Below are experts of layer 5 (counted from 0) of a mixture-of-experts language model. Rows are named router (the router's row for the expert), gate (a neuron's input weights, with its number), up (a neuron's input weights, with its number), down (a neuron's output weights, with its number) and show model dimensions 0-95. Each number is 128 + 24 x the weight over its row's rms, rounded and kept within 0 to 255. Numbers have three digits each.
After each expert's rows: a language model's description of what the expert responds to; "raises" lists some tokens whose logits its average output raises strongly, later layers aside. This comes from a sample of Wikipedia text that the model never trained on.

# expert 10
router:152116126165159153098085150114143082113130144130130128077101142106147149118140125083081104098118124150146113145107129093134155145150083114149161110113086103132077141117095172123087164130070147129113121175126134138100149128077128090164097181106101172103139134129143128138131130108151157131
gate10:097132122146126127160199155134136134130170126157181110140151100141126171129113084147106100098138060127157130162139115155156139150180121162170136121056128132117113186127128138131074103102114129145128146096135076105184102143125130148134156109145132156162125087137142164132128130141160158118
up10:155123097122091137120134123125167132115106094149121099148142135143164116128119143120165130125134134100127129138096099116140150113150148137156117137117152128125139210103095172130151100112143096174122131162130151134154141123149085145141110147124116142151101143122121116159125155136121106129
down10:161143140117133130096125160156132145183113061106119160098156148174167135064134078157152150131136125117094123105118142131100155138111166105159144146140141166113163132119128104143126123119145126132148154067095135124123114114138121074136159116131106150116131151148139140140132163081136120157
gate11:135132100146130125117138128129112135141134136127130104142109126162131132124112104094108134115113112148070132122157117119180125161149167160125115102148108120128126118142168115122086117172100137124193106119172142143195128157106149140135112132101169180122089136089152102058120110145143157109
up11:100135147171142137115173207136128131180112128131149148138121097120101119121170136148151118132136091137125095115139057099136163135134102126164125137145130128107095120112127154099156134102131108105113106145111088126164107114140135104179137132177110117106174131106159150098112138114143120140
down11:117147106196116146126084147102123161124140130084108107109133138149097118151133124123147144151136132145133128137125113152112156160154168160160138110158088093116106113099121161108111139120118139122131130138121113102122107122123141156128152172080136139102145109125102151092143088131106090133
gate12:111098134148164154138149102136107116127149154159136148148135154137145127135138129125095095126111156122138177147133082136154101092141092097144163091086088116163131087138138075132091123163118095134146134148123124123086142107144107111119135161152164107140133109152165131120145134111116128103
up12:038121112159081137126151122166090108163129167104111110122151152142122098129152152103096134134093116140096144131140099144145110096115093107170108094145107127109149083137127103125169117127097091126139124115118162112093116113113143158139117153155127147167162102114109112160130150161105093125
down12:125155166162141120149131137145137160127151113164156114200115111127184150137187163148107139130133127138102118157119135104117167122144107131131115131151111151136132126129118092155126094119131162106111141125142157156105124144170106088122083142154138076116116116133099139177107174132158108112
gate13:145132169104082141125148116139108129103130154151154133119146153150091187128112078125116181126134132109106104153159126160107141132172134131086140137136084105112111108095158160100126160126111165181132108128123082171123088136142141105146100133103121130120148145148150169101109123101135147123
up13:154149130105135087113141118130131086098154127169127153111138141120115110131132106129164119092146157122156132126132113131111139134138172073093087133142137130119115139118167139138101134152150125171069156155108098183148098104136082145162175136086131145141123146119165144099103136107157162139
down13:116156169093129102123110133141097128120122102177143167133098159098102152113113123126173138139173098112152115132127117109181112157120184115162113161127156160120116152067134147128152126139134099112142092123158111115139117110142155151151104157087113132114121116109131147138083147134110119175
gate14:114172164143100105103114143130131137158132117099135083140151131117092141189136111146114132147142112099159140158148096150136115110119126114188118116092096113165125138162111136124180112135126115085127079122133129089112138160109156157172144169154152132154101079135149134127121126088124178110
up14:140146115136156155165147085110092090124128138124114191134132138107144103114157098123113134113122107154118117116138121116120134122144114120128160160119160100114143078146124107155139147129126117135118152178137082179095123086106125123120124115118182131123111092154139162171144131172161167115
down14:091116108111130130143161119111119107163187115128131131153119152102104107161132118116130125130096133116103147142113202138130130084096129108103113097065135120099118133142117134107114079114129073111160142150125125087144129150151147072105134080138155116119118130110136156141125066095151144154
Description: Also, called, non, Roman
raises: ",", " and", " (", " to", " ", " in"

# expert 1
router:102072123117161130172108149117172138181152075136115125097142121149135117129098123099153125136146126113117139118106128120086115112129159125114100138172153157104121124109111143111117139140096092151154107080119139097088106165093135151111076166119104126155117131129104100088135134158151110127
gate32:089128097154117097083152085161118155120102137105135150128095087084144105174095145151140146117130118090103101119131106134112094116134113162169167128140115140113132134176102091105158160156140122141099091121143168131135139120133187129128107109110123126141146151100144137097109130134110124129
up32:172127136121134166153085163103142069110090115140118111125147140134112158135159124097126155133151121144175130177103169106137140150141172129138089133112173126109148136117130149119133134132155124104123130117121107100107159149129110170155156160148097125111089113137110096135158144113164150111
down32:096146124141131147158104082143124115124109101168091150131156129134106155116094148092151093111123145159182102104148151146131120142170161123149095124152194118130124175114122134176123110131141110113139133126128094122117180120143119154087113097113116147133150175144122153141132177115163176146
gate33:122111091089121098179147067119129127146092122141142143129138123115126155135133104137154124114122137090128141111156133113115130107148144178160155113129108104148120121060145143103141113097133126155113165140075106111096158163146163122137138159103142111099135126117127132153122087107146118110
up33:128141134121136093122131090154141123166109109160143126119114142083103140136135136136164140101129126159112133080128103110101155127101134145168144151099166115154093125126161128134191102125141144148113152165108171125111135132087117185172130128105070083167152123077102137166120136126119156106
down33:132105119147120127121121079155101107136132105143152151152108158089087147115158123115171159150148154110107138084128146146134095121143150160125149143150136103104112117088100142115101119122137103141088167144151135080144141170135109188121142125141154152111131131137163150119095157112104134127
gate34:160124126155109132093128163113139163106106109117127153134146122117132144124133125111125137111133168167201162107134094105155141126098145141119135120142126136097069133122077120120149122133137125137059097100159123107167142129134103145150181146078168134144112135114131156131068108125095110143
up34:132097129138072104139128157127163154169128135116122122079092154164123135123085113159124129097085126104090105135123160139139117139156144103155113121106131120140144150106130137115138138186136102062129155128155171083109086160140127156113111158120160152091126084084113130102131150153104115109
down34:149119135089140168160130152125142122152133111131092169128127181167099139145116124136126142134115152121161112065159131145131120128162148106180077173114113132123146162115136145088095146134108102136144116125129119104115114156134148134138149143100122117139163132101120107104143056171127156138
gate35:093096132056091118129140101116104133139169112112154092093137093127108133122144107173093130118150140109092111113118161095137122164117113138137121113124145098113111135115128126124168160064114167124170157099102144143099119118151134093105121132115147103113161161112131132108117114116103159133
up35:097110118143117171118097092086119131172078117096164151119173134099136139142173115165142167104132119085111143147126132107094114131143129127060127101128126102128164109150137116113162167091146148158151153137115141101114187102103109154094105150097134112151118131142118126114144169145113139108
down35:132083146092148108131127116152093174097098081148169111090134157160156166148152119139119095102162147120124102132120144117131151120126151140143144124148154121139121125110124156123107128110107148104131104132120110118123124112139103107108091170127128152151112109146125100135136218122157090138
gate36:127116139120124120129167121137140132151164136132134145150162183142107097155117090107105114156167148119089145118174121125131121092139146137153131169128144129118166169116141115117125102161102127134113138184179129130086141162190080110137121109105115132113164111135120142154106122116086095140
up36:136132170141139134137151145126141131159103096177156165128142140133170139135145125113115106124127155146114117142154145087140137151158112138156108149113104128114159137151155116154118111159160156102122137146125119161144096124169116097132131154099129139140136086113127146127122150125147094122
down36:151114174093130161106122142121134160143147117111162161147111139076134120119071129094117112105157180118148123172138144119124110162147141160147128163085157142156146107105138172124132072158151122084164123167132097126099142120123139134147144171099112083139149096109137122119080132115117120110
Description: Complement and relative pronouns
raises: " he", " ", " the", " she", ","

# expert 2
router:119147168139111116178164119151135152121123132092139093139151117154143138170142131112142150118093151106118163136178126089176148123124149148134159130104123137130114134114151166132130155125134152073133151151126141112110125139157112123124138146109165119153123172128085147119135129145151163105
gate0:161144123115147125137177123149110159108129115123136120084153114105152156102176162160127138123079167143127114145143142137155110098145109097083108133169105171160094140097109131129185147185151131156141107108127148141120111143098115140151134090135143150119107120148154129103154124112152139122
up0:173134121146103123121081156136135102120145160188114121183141091145100136118150147127174073134170096114097150092118128117076107151130066113093088137091138121143095123105183116109102147084119124137162168173092147146128158123128136123114103120159151080122152089111136085131154139141135134158
down0:116140150094096122142129139147127117122134123155131183124111113119132109113139200109112137112149114120102141139115145104103123133083105175135134091156144137113114156152153147133102155149122107130122171115119136138130134091118125176097146150093141135122078124130101103094105189122159142128
gate1:132054116145091158139124110148137125088116152125138142121128136126169107128120116176118140140128169139116121103115155171141113091088159117107112082146126146107113135149146116139115092145088114170087169115142160116161111138119110098120159168139131197135169121085109123153130151074126163146
up1:098127117122101109132135137127157152137118110150136137115116133100147113117123139104146159127159142152128121124087114118095168145116141102125179100119169124101118131101132122116086119127148089108114126085178135118083147111165116127153110158138123079081146103126148116143123123089143093159
down1:147104100130100099103127137123117103151072148118167167107147141108178144133141143133133110080139079172140138124130163096103087173122171101134162132152126120093110093114148147157146114141136120160121141136167142137109188122124158125106130169121104151109121097155086133100148161121137106141
gate2:129146111159167140186147116134189107107072146151110102130127109095161103137138137160101161138069137087125114111098101167156099149138132106162088136136135150127089128109135131177121136165147109178155173117140136102133118111139152107098146141152151124135111073109141107160100145113125143139
up2:125119095165140146123139125143153125109119146120137136105139139125110160123129156155127142156070153141125120127125095145112143095122140104178147121166150128124127124067179141114117137160108085166158138125111159112180120150102158134136137142145139112143145112111099139172098098106155110138
down2:124139128186140110117156150141139156129098157154101102107155153181159131120125155131155138133081146078093126108124115141123171108087105126168096133166154100109130124103099088120085137111125115139104154170122177158143137140136091099126121103137126147118112118082123124100129182127151098151
gate3:112116132138120145096133152155134104134132144126149083170136113103143116106154150104116116117124191125151149069135107091138119109106130133132103070146138126133098130135120139153123138104133103115119182111113109136143160126121139109072145150133087105086134114095103109139083133147133111126
up3:099103151118158150107148126125144136126111163149153117110159093133135118119158130130128120074118154132179152116152163142149139128174154167163134138155134138134117079109146117125140074131145127126113107144137140070142110144120085118108122149133172119134109131123153139140090108135166129122
down3:085127127101125107152106150138113103096126128104150106100118122138144119150158068092117160122209143099083120137124112100111128095111114152117109102135144107115142102118145150155122134118155080179095112142121102129174121154129159115129106164130088119145083118104158110112119131109139102137
gate4:163082121118158094091117146125148155100156140103155122143084104112125143146132162128129113154124143139099141127109156125149131131144130176137103076104133155153158179164082140135096191137113129104131142184068136127103110162068146118128125145166103109139121188127125132140116114132127157162
up4:165117111120151105146128164135135087103178106171150140137100156143134159131103142118123139092148114157171128155148126137143106121119094117145108133118144137148111163122119144136116089131124133136171106128159100132155078109122127077102139118127191181158113122133125142107066083123116168183
down4:136131150099157108131129161136110126111071112161143096093123146128105120171194115098162097142131146106130133163161156104086129093155081141121084131134072129136111146114131124176134167113157128091129087132101126113148134150106173119094100120088114112155126167132150136079072125150103120105
Description: Life-event verbs, list separators
raises: " and", " in", ",", " to", ".", " at"

# expert 13
router:161143173117149140117169157098164105137118120115102124124090148094136105132158148152110109086149148090138104151087171123127164117136095101140151177077109136144128133113149127153138167147130146122083079127148112134130122160119114133103123135100148126147145122131090116123146125108104062156
gate0:128136131110136111151118172076095085137156152098074118141096102114116131108136124133166138100088117098149152132142099125096126121133140098101119150083124142099145116151162139174080115083125127125089117090067126119096125119139155162153137088163116156110147160106162092112146088097148150163
up0:154122139142151154177100152113137086167166109140140137152114152156134168065146111129115108101096107164110132113118123133120148103093110118154116159139116119131134095161132122144138108115089136121116143130113163108125143115108138117135145121149096114148160141106150117113123133149156166102
down0:168145169145134128105111154169127149165103102116107106091141093044138139141129153143135136164114137102133135101135209110116132135133144128093110125119151133104119118135119144130139138134149137136130150097093148101128160119116156172146117110138115147134087118076105118105155182133135158134
gate1:083117100145125154158132150123156136184128091095155112133107140123127134131142121168096128110154092148113184123127092132133081134142096156131106160133100131138170114161120126150135112161074094122165176138115167117143122125155095132109115131139174160161106181087124165129147143081143136103
up1:169112132096136150103132107116137216147117113142147130138122095140128147120128113156110112104151128179139069097121135145131145138135130160114129142135098119089145144082110145138129115164151126148143113119156085147166136108109093101130128126151127135148096120150150146144115090123176139128
down1:171126139136109153120127107124093121174136154181138154077113148178110150116103114149137122154111137105146098115166132117166105172103116142142119147118136092126124118108149143167126118156148135129102176127163109085089138136139137116138111144158139124131127112146137164120149093097131145095
gate2:114165121111134138116111085146137116076154122119127126169124143164117108143132122136172154156088065085123136156117125155123134180143108150154108123127187082140141128142124143144123152123144099146108163080177079130129089145162139139154136153128106129086114126118110101125119095121131131124
up2:103169175128145120096117096159156153135086112071130149150117123123187158174158167132169150161154101107117118138130147141117163141135127149105148121178132097104154131130170148100139126157130100120137139125124146101131152120111154153180103166126108132144080112126102120122150173123122131099
down2:157117150127148123143102155192137190123129077157138134151099128124153126133135126119129126115177154107149127121092132086139178150156131115111174149162159110122134130119118108095113134185114118119138146112128111107129126127129144177141101142116095125107129092121104136066164169134129128183
gate3:120138141128158145112091144119131096088144113104155121133098125135126102112132131159139125111154100142159116110096141086127166149125111115127154143097143138149113074104121164119124120122123133138136130119096173123119119105104132158144135103115149083185102130136142151142094131163153131081
up3:144115137153140133120151117127131100130093104128107124138129162171112085148112142134094156118054148093160117133118115159122188126101100124129128139172117102122102145119142146090088132151111120097135133117126140115115145123130112077126114130153151125112075131111104150185114129147139132160
down3:129136119161182146090127108120171133098132112100113165141137117125161117134064125082125104150153102132138146124113129150130160113145127125121103094103154113097100157141148122123131147136154129088124091138103094144135133137126154109132124134175123106060180113129120122112099116152144143132
gate4:141151143153109126156124130169157140085096148154165138105133096137123111133125153102132131120154127125144094159196133126135145148116127122109137093123128099110103114116137135126118140142118138072084102124146117137138130126135124134152103121088115124171095094109146088118074092118153130089
up4:110155118115095134103119133147128137150092135108105162104129152122101051162099116141131129134134147099117124119147152132162143108144139146098110114151125156134117078118102117103113133081093091131093134149112118069090089129101090111119113114125154108096149094112158103097129130102131116117
down4:157138109111150159130129132126113122164144120106158106138108106124077081124102130141153161107109127115125127126122108147144121088169109151132112132124105135134078147114122152115130093076092121140139133088120133114115122121126115134150143137139154118159137056118135119154140179140135180159
Description: Sentence ends and released
raises: ",", ".", " in", " of", " (", " and"

# expert 3
router:118097124133131065139134094176103101106145185164159131157137146189150125122171130153117130165177117150113143111132074142099123111098152150102144099136135138135156113129131108108148126149126150150174152135157119151144151095148150133156140134088109130126121159128161142138138126118130174131
gate10:130067102181116126113126127123106146118168121136105130143174124117125097142121151127116108108148113123105090130149145144121127113125139128121136102136103150146114154124144198196105085130101130148124084124156153089146113098134091118136150144133169161123149162119136118155123145177174090055
up10:179135124081127186152152143090162103114102134174137112112139114109140164103102083144128136129091122182105137132123128133156115199160150127154094172118146132134149129109133121109118135136109112137133149122155069143118138151126155136117139098100088117110138132112130129103152097080082155146
down10:150130150094152157138116152136155154096083091123154079145114127134108119104148111112114149107145176126131153080105117145126099147126118117147108193101092112110149122109093133102133162120112151130166158100100082149156104143140090139091124138129157116134127123147139128131102106131137162107
gate11:097105132112076099101111142130144136099078135147116153139130125133141138097103131085116127096097113096123166165142152116110097123115156126178157123144154116130159174117094118106104148166168125098115133134135138145092136134145118117149126147149106118122109136090162126148109115087122147157
up11:147156128152143125113148090134179145156151144137131109159099111112112088140173115169152123138146142142167137124096132130148130145150114161111146128090135146128091136147137100154135102107110150150112109140137110147133134133118128119107103080150135174108188107103082108111133118144174114096
down11:129150095106125124166109145163148104096172116104168112110151126129186081145147121163107102103124118143162134110167137148122143157141145095108127126076161104122127157144097147111158137142111142112125157097194146109106118098159105146154113096134133153110106147163106130109138142144179093094
gate12:105136115102134129143130106130139180158139100140116099126148082113096110150107168182097154162144113172098161110086109139116126119140133173139118132154154183108091070135152118132142135139116148124124133130126128104101143082128151155165125119129123162118159151106160102059117133107113107150
up12:143148087100145147153130153149118095085078133132072143127139145108122142087127097110153123098122134151144082122145096116167098159108145118134099140107126137139101114123091174155102167144155146164144099140136131146134092138144092086140102126120123110135091090095142099170135124162164128111
down12:108135070106089122168133143096106091135111108122109127132144094128110142098114150106149109098115139121134068133127127143131132143127107095090092110106123118162143122114106112175097108134122139105177123097094125164128146114122129051103126115162029151127120144108143118102145096149141145151
gate13:107134147104092123104135114168142099176151125100134120108133155110123114105098106093117116158120115134156140074107151115116082075138118147108094114158127119149144115138139145089121126157112092113133154161096094077081144136119102133098108162145138115145135153119119138134114148159100119107
up13:111154143172123137099150126134126107167148133133129145154111117119089145122137161166081097106131110081108083123126137081112129120146075133083114130116109155120095149121148114140120102154131107123137081118105166118104113114135096076109116168158158121127122155106187100126146114136118113097
down13:135128159142142139115155178096125159175138094132123129091108156104154109122131184184149134150162059090131129106139138157140140126152088112122155159129136117103105120110116111079118116123093127106105155143112124139097096119157115099131148147106137140121136112096089107130152147111126076105
gate14:104158132145142102155118185113199096118131140116134157138107094143129140112109122114163145131154130129128072160145128118155169146188123165140146133109141159077147117121099144139096124155106118151124136163089127111135143084130132082150112145155128116128098119148097128147105136152099139153
up14:126085103127126114138145126126120137083132089153115131101133149147144112112123122171133079140123075102140159083108113145135109117117108119115138141153178153152147144146161110137100096143121066069106169158143146130138103156106127111131155129122121143145155158108157114174168128140126137174
down14:141148140114131079135108147128098138114160127123116168152156127116134141129111182156151097154136124099167129124121153098117117129129087103110133116135106124154154146154124106148138122116129091179138136129121093144147156141141116143136129125182078132097130106150084145096133106115103087116
Description: Prepositions and clause linkers
raises: " the", " a", " an", " their", " ", " his"

# expert 8
router:088110145136161113164116124118120124183109110110130126104127107103115130075154108090115114129073078104134171151103113161141145109178109112164122154154135145119116158130120131169152077135116121130108126128081119139115162133090160134118167127096117100120173125125125130124197122140126122122
gate0:109125122115136116114176126151126160158105175120143094146143113120114127111146153141097122133143099116114107145147112166155150110134133090135157093087101155147116119116137134124142104153109108104132127128132138178119140143141178115114164121131160082168141175139134119132117160147163074112
up0:090126143085101163148094121180115139120138155093114146129135087131140171112163132098113138108104153121143166142112137161057102139161113161089145150118150143153132158136142082188132164123117155147130138116139157133109154101155085137130128165104136136111099172150136110139140096108152125137
down0:058131122111132127142111085152096109149145120128076118134136090162073119176150126097089104124137102135146137089136143124165119121115123101110112093103133142114126104145158100133122124172133109131131114138114167083085099116099131139122135122179109108140131110135169134116117098115143082128
gate1:115106120111087129074138103115135122140174119108143127145141109147095160141173186155147133129081107114125142150170114124110129186140106148130135127087123091100137135094153128119117123145107149154128072156094114165114099098144139136119123118154154103124082119117146102136124090144098088101
up1:139128118092162114142137124151145096187130157063142079120154124140137111103119122108112080151149110137134135124121148125110119127149136118109135108115107135156170128126151111157100153105150146133132126146083132126139119131120194122114122099177094126113171144145161124184141175097141123166
down1:139102130115110139167052111114116165133108114154145104168172096132121122154148118120126084142142170105115082182116140090132121131151112148156162117182148125159130173150133147149156173125130150166160123136161139177136143132066146092116100148158117159134141119141120124131115115134153117088
gate2:108129139147130140118158147106124124146145119091091116124105102163137141127123161101114109146124156118107115098149115101115145138145114102152100149116090138132152141117127132136123137107127120112125132133099140116136135138138115136117200156118097198126135135162113160123153155138124161108
up2:115146114180116143136134129154136152155156119129139133100108140128102173155137104132168117102162118124130094124139081148160145106156125129145139152144079107138132126120097116076134087131156116082100167090110134121141121153139129183096154115097079103147139086137182153128142164178115102128
down2:143115122136088111100112185133103109067141090100117167116126120126167162104107140137107144122108119142112110125146091117092127147135124117115138130144132098107148111125098061135156108091135129124132154135089120163084104119106100103123104137122102163131201117118141124122140128178159128097
gate3:160113120095109115135143127109091116131109128121122115099118136152114147134098150118104142128137107156156118135126171183145153122166111172138155157163119113127136147149138134145170126090119105145138156121092117138136152134147121113103142119160125149092138119124138145173146129145116141083
up3:154151126125130114113125129101083122161114118122138099113107143138126124133104160100098147149156092142138148161158143175091126095168072130114173132145114120114150125166124120125170124106095109120118173109079125141111135107120078129110104162149141147122154113116137154166138157149099150139
down3:148110181144119125101121100107159119134134150130117112119105166110128144103156141109167141114136085184141140101119134165157156103121113111132120158116119127114159108124134113130178138126144118116112121140113122145138097118128125111123123162135124115109167120131079143126143146147129163137
gate4:167097150139102173140108110130124158110124090145124156106167111149113108117115141129065171123154119120108103164112144157145119121133127139154107137055149164120121140095122117110154099137143147112126117134145105147194133089116096103136135145135162138148119130160159132130135096128130107116
up4:134127116122151074138126112131094123139144120106123137108111119127126156125162122108090153121175138104142124182089098149120106166154119132156151111112160157114144103133130114096099154127098117163098169136126108132130160123131132134166146142120144117159145147110138105169127187123165094144
down4:152143142154141122131089114118137134129109132151133120118120132102137126141151174183123127082113117144139112175114114113138144147102127167134169127134193113083162133152133137108129129113129115140116141155108125164088095145139095161118160099123108129101105153096151128141161155114106128113
Description: Word-initial f, table cells
raises: ",", " and", ".", " (", " in", ")"

# expert 12
router:092193101171137175085153128118093130120111135122140140167143123112098127151148119101152137086159147115089117155119123105120111154147093166130120161146117114170177138093139102121104109111117136094124129123130147130127125153109093122154132110144124124158097102129150154153123131129115116138
gate0:101160151146101147113149111116140115135147140167063142177145108138103118126162120104130158153156124069113095146179082142122140143107159104136170120072147112166097114143148081107140118149138146123144199141118127140121144150145117111141162113113146084096097128091150115128134126091116092117
up0:108142111096068150121122145123105165130140145136141109149119108136114148143094145122099126108104163092142099143152143129092115146129185148119125143098130149159106148092132151134145144135097122110164119184134154125146127142118093124128120142130113157110142116085077193133119130089123098173
down0:130076118080136101134134151144095122147150131111117137091134133128174119135093115132105137116116131147137109134132148126165112148127104162167152109101123124094110123114143123150112119094156099158096160148141152120142123143095142163119115162173146105130162114199127108134130193142144168105
gate1:107121164119155125145114120136113130170123096150122107124107119154185131153157155112122160136133131098110101108082148135114130140113118107122115084117134151101158156117090138136206116137089132101113131160094135087098140154096128132157132204134061159142147136123114127151141107139129190147
up1:146164145143109113137129092139167100084102110138101140100116119127138105088144136122131146105083085104164114171146152141142149165118126109121145091082155170145106106149105121095097090116095120075072122156135140108181128168112099110158135131126164153134073127107153102103139139126132141124
down1:121152078142083132130106127113139116099144140152136128094115142136144144178093163154163098131101118100153101133110167173138112126125164126188102111096115115120154146128085138114157147120097122083137118117144129132160106180112079080147161118129169142115124155105105096097140103096115133138
gate2:133130085148154130108161133119137145123154152144145160146156149129140180136155113124094158174179103136100172070087142156132098132135111182127135128144116157155080111145166150157160133162114138128111139089138108119153150118069154132149144111143075161163115133121115150125127140100119094085
up2:105135092127139146084127169133102121155148121157126172142123141146190133137115165103163118137157134177089113078101202150112123151116129122135100104119131066133106120142092109133141114144139160132149157144153184171150140131118157156120160145149119112159148147108125171086192180135138130115
down2:164106135130127159128107161128116129102094130101119139125117145165106109160142158132142156170140152137146146140163126162123134139124136096127080120151087117136115146174119128142140110094133141158165127144181085136152129110128139126144152079149146150149151133132107140158136168144112142128
gate3:117142166164131112103142129150090128056129091134106107147128145156116143152161129153141084117111099137069141109151088138107121118112129102102164095085128116134087140179110139090144154168159103139111168146120108141143129128117149131100093113101136115129110118080130092120087125134164121137
up3:152153125140098071155109122127137107152122162122118136156151112112090097100116092086109145100101124147143117183125128155130105109132136126105124119142132138166097130052152158135086188109140079144128131145162104096145099152169105083142133133149130140119122118169104139098138119150144124115
down3:111120127157103111110121135128141114159133128136143115141116155150089094147141132099142169114156156144164150177070127125112156102154163171148166134196112085111141123093171075126100139117111076111121095113154145096153126124126103077124125129152131109144154078154134127120108128110109155126
gate4:096068102120118147096086158131119170119151108088124092161158127119145091070086145126103094134124124117096140125114175164127120091130131125117120146107171161095134136168164165152101115189110099170111131109123097125150109148136122116096122149136087163094137116130152088109130124103159123141
up4:081117100153091163113110133137112112145147139156104150120175105117130180103107117131135130114127086134079103129154129112158152148116132160120083122166175136134119116097113174152135108097119123095143181112138153124179122133114082115139095073140089102088128140152133151092123177146132123149
down4:171108129108156097141127138129097129134151113081106116150128152117146143130084132138143115121125130124133134125125150112138167141119117149154137128134109143135143133099090119083144110168125145097100116143152114127138096151116118112174131101125081121152108165128157153132062131140141138192
Description: Table row ends
raises: ",", ".", " ", " |", " to", ";"

# expert 14
router:126112121082117154130112116128146139143151172152142142124152151123129123157156163108159130126130107155084088100124093123136146113122091075178150093105131149134134103131094113173122100158087127116097116095137139132132157174115097163117136107126093115144118104118095105198100127119115124117
gate10:143151120114163140136140142115131137089136209119108108116152140168119168098107113101153098143123083132154166147130105083142151145119115119101117090115099133141112149110163101094135110128181139103115093131150124125109124133158126110114117128113174117115121125154123116122098112120143112109
up10:128165115113118143110112116133145113126129157118149137110139152126134117140144126168155110091159146099122167108108130132142160115127133097100136112149133129103110140120170114099122155134142131100138109141149125122143088143094129145083105113085121135156124163159147134115085165106144155148
down10:101083140124176113100165124155070112176130116152102119127106132140127134130141124118125138104163128185147147146093169131101121127105165189127082117123118134143142130120102102111150142149121105130153128161149113167117124092145121124125159131084106082121105087144129131086131166120078089146
gate11:158095098120121148151149199106109147106123112133120158106117146153137169135087142128163129149137111093120133138122113148150117090102175154148139120122108166100137140119164137077108101123119136130163106131127161111152135105130082145091136123157127118135126112115102149129145112099131168158
up11:148111104099119113094129112144162124106140117140128139151131138139151173108095170098118103136117129125104130158139120141151150144145145116135155155131134131141114148101174119084146093120115134140135138175116147105176129117114101159115109177182111121124133106144127112079101112109153150124
down11:135141110114115163123128139173089140144127068115123169166115186086103145136154138138133102159149137090125147124089115121122118128141109146154130153142181153120136140120153134071098140121117128084166090136085166098157130148130128158142151146133148117143171130136135151124126142150162149138
gate12:148166094113176138105122146111157100091096134155142132116125135114118078133120098143151114148103114128114103126145118099140144147104137088059121109163135139133092127109119140137148135137105157125100105123159152112124082108157142104109119107165128087081111166122180097120087142109136110110
up12:112223109134118124104103122126107139131097073154144133073152158086179106164140139158145128139124096116100126139123166140154166137121129143128145108141128112088107135156109137131167110107164124105155113119137123153170124141098129154112115121136095112118113128153125104068159154138135134168
down12:106135095135165094096085164131121151123107137132131109093156129121107142117121152094111135135152113130134138159126132119126135125126165150106118122159135111116089201081071130115116143150159124133102092149127149087129137101134114152140137172140153129111104101113148111126082151115113123153
gate13:157119119067126152099117072167142108105108130087169075157151117181158147088111125097066099117111119132157096166120139140120122114165170113156130088158125087142108135142164128074081135115111105092117105163138130102121159161125175155113146106153132112131104130122137141150147149105151121112
up13:138132150057131119179101127132133141134140101152150106130161106169136133105155137132124134043168120128132100147120137129128147090107121096150153105134130138179106123149137083075111113087100070124140104169130165092118105138111134103126136129109092085146129164102134140128124150140134139165
down13:160126119112162111100108091156136121115133129125139107179128153146123113096138132150098141100139114130159106143177161151098092126172156127138105118161083105162117144127109117127120124175106095061099124152129153129187128149109134134147172158125163112122130106109113142184100161144153161131
gate14:098156147122099118150096135100114049151138128141136079124111115131164140100121142153113128108172119057087130116127147161142143160145121116122135129108168123128123151148131118161112123145142095103152121065155147141104162128128127099158109145140110088154176072093111142115175115113161168142
up14:134142133125120119080145131167132096166119151114115145127130080175128085137131128149112129120128118091158119126122129110114081103136143138119115102132151154115113105157167078129097138123089151143152135176111111109155139120129136125148167140161140140140161142079130171124107147061124136206
down14:124117131105131138103156053126101107116158162096168109120143164136111109157113115166143131148134113081121162169137128108074108130140150096144109112101119098136125066094130116160148088134102117163088151110158119098139115108124123139104140125138174136138187128158128135151132116100100149135
Description: Asian syllable endings
raises: ",", " (", ".", " and", ";", " in"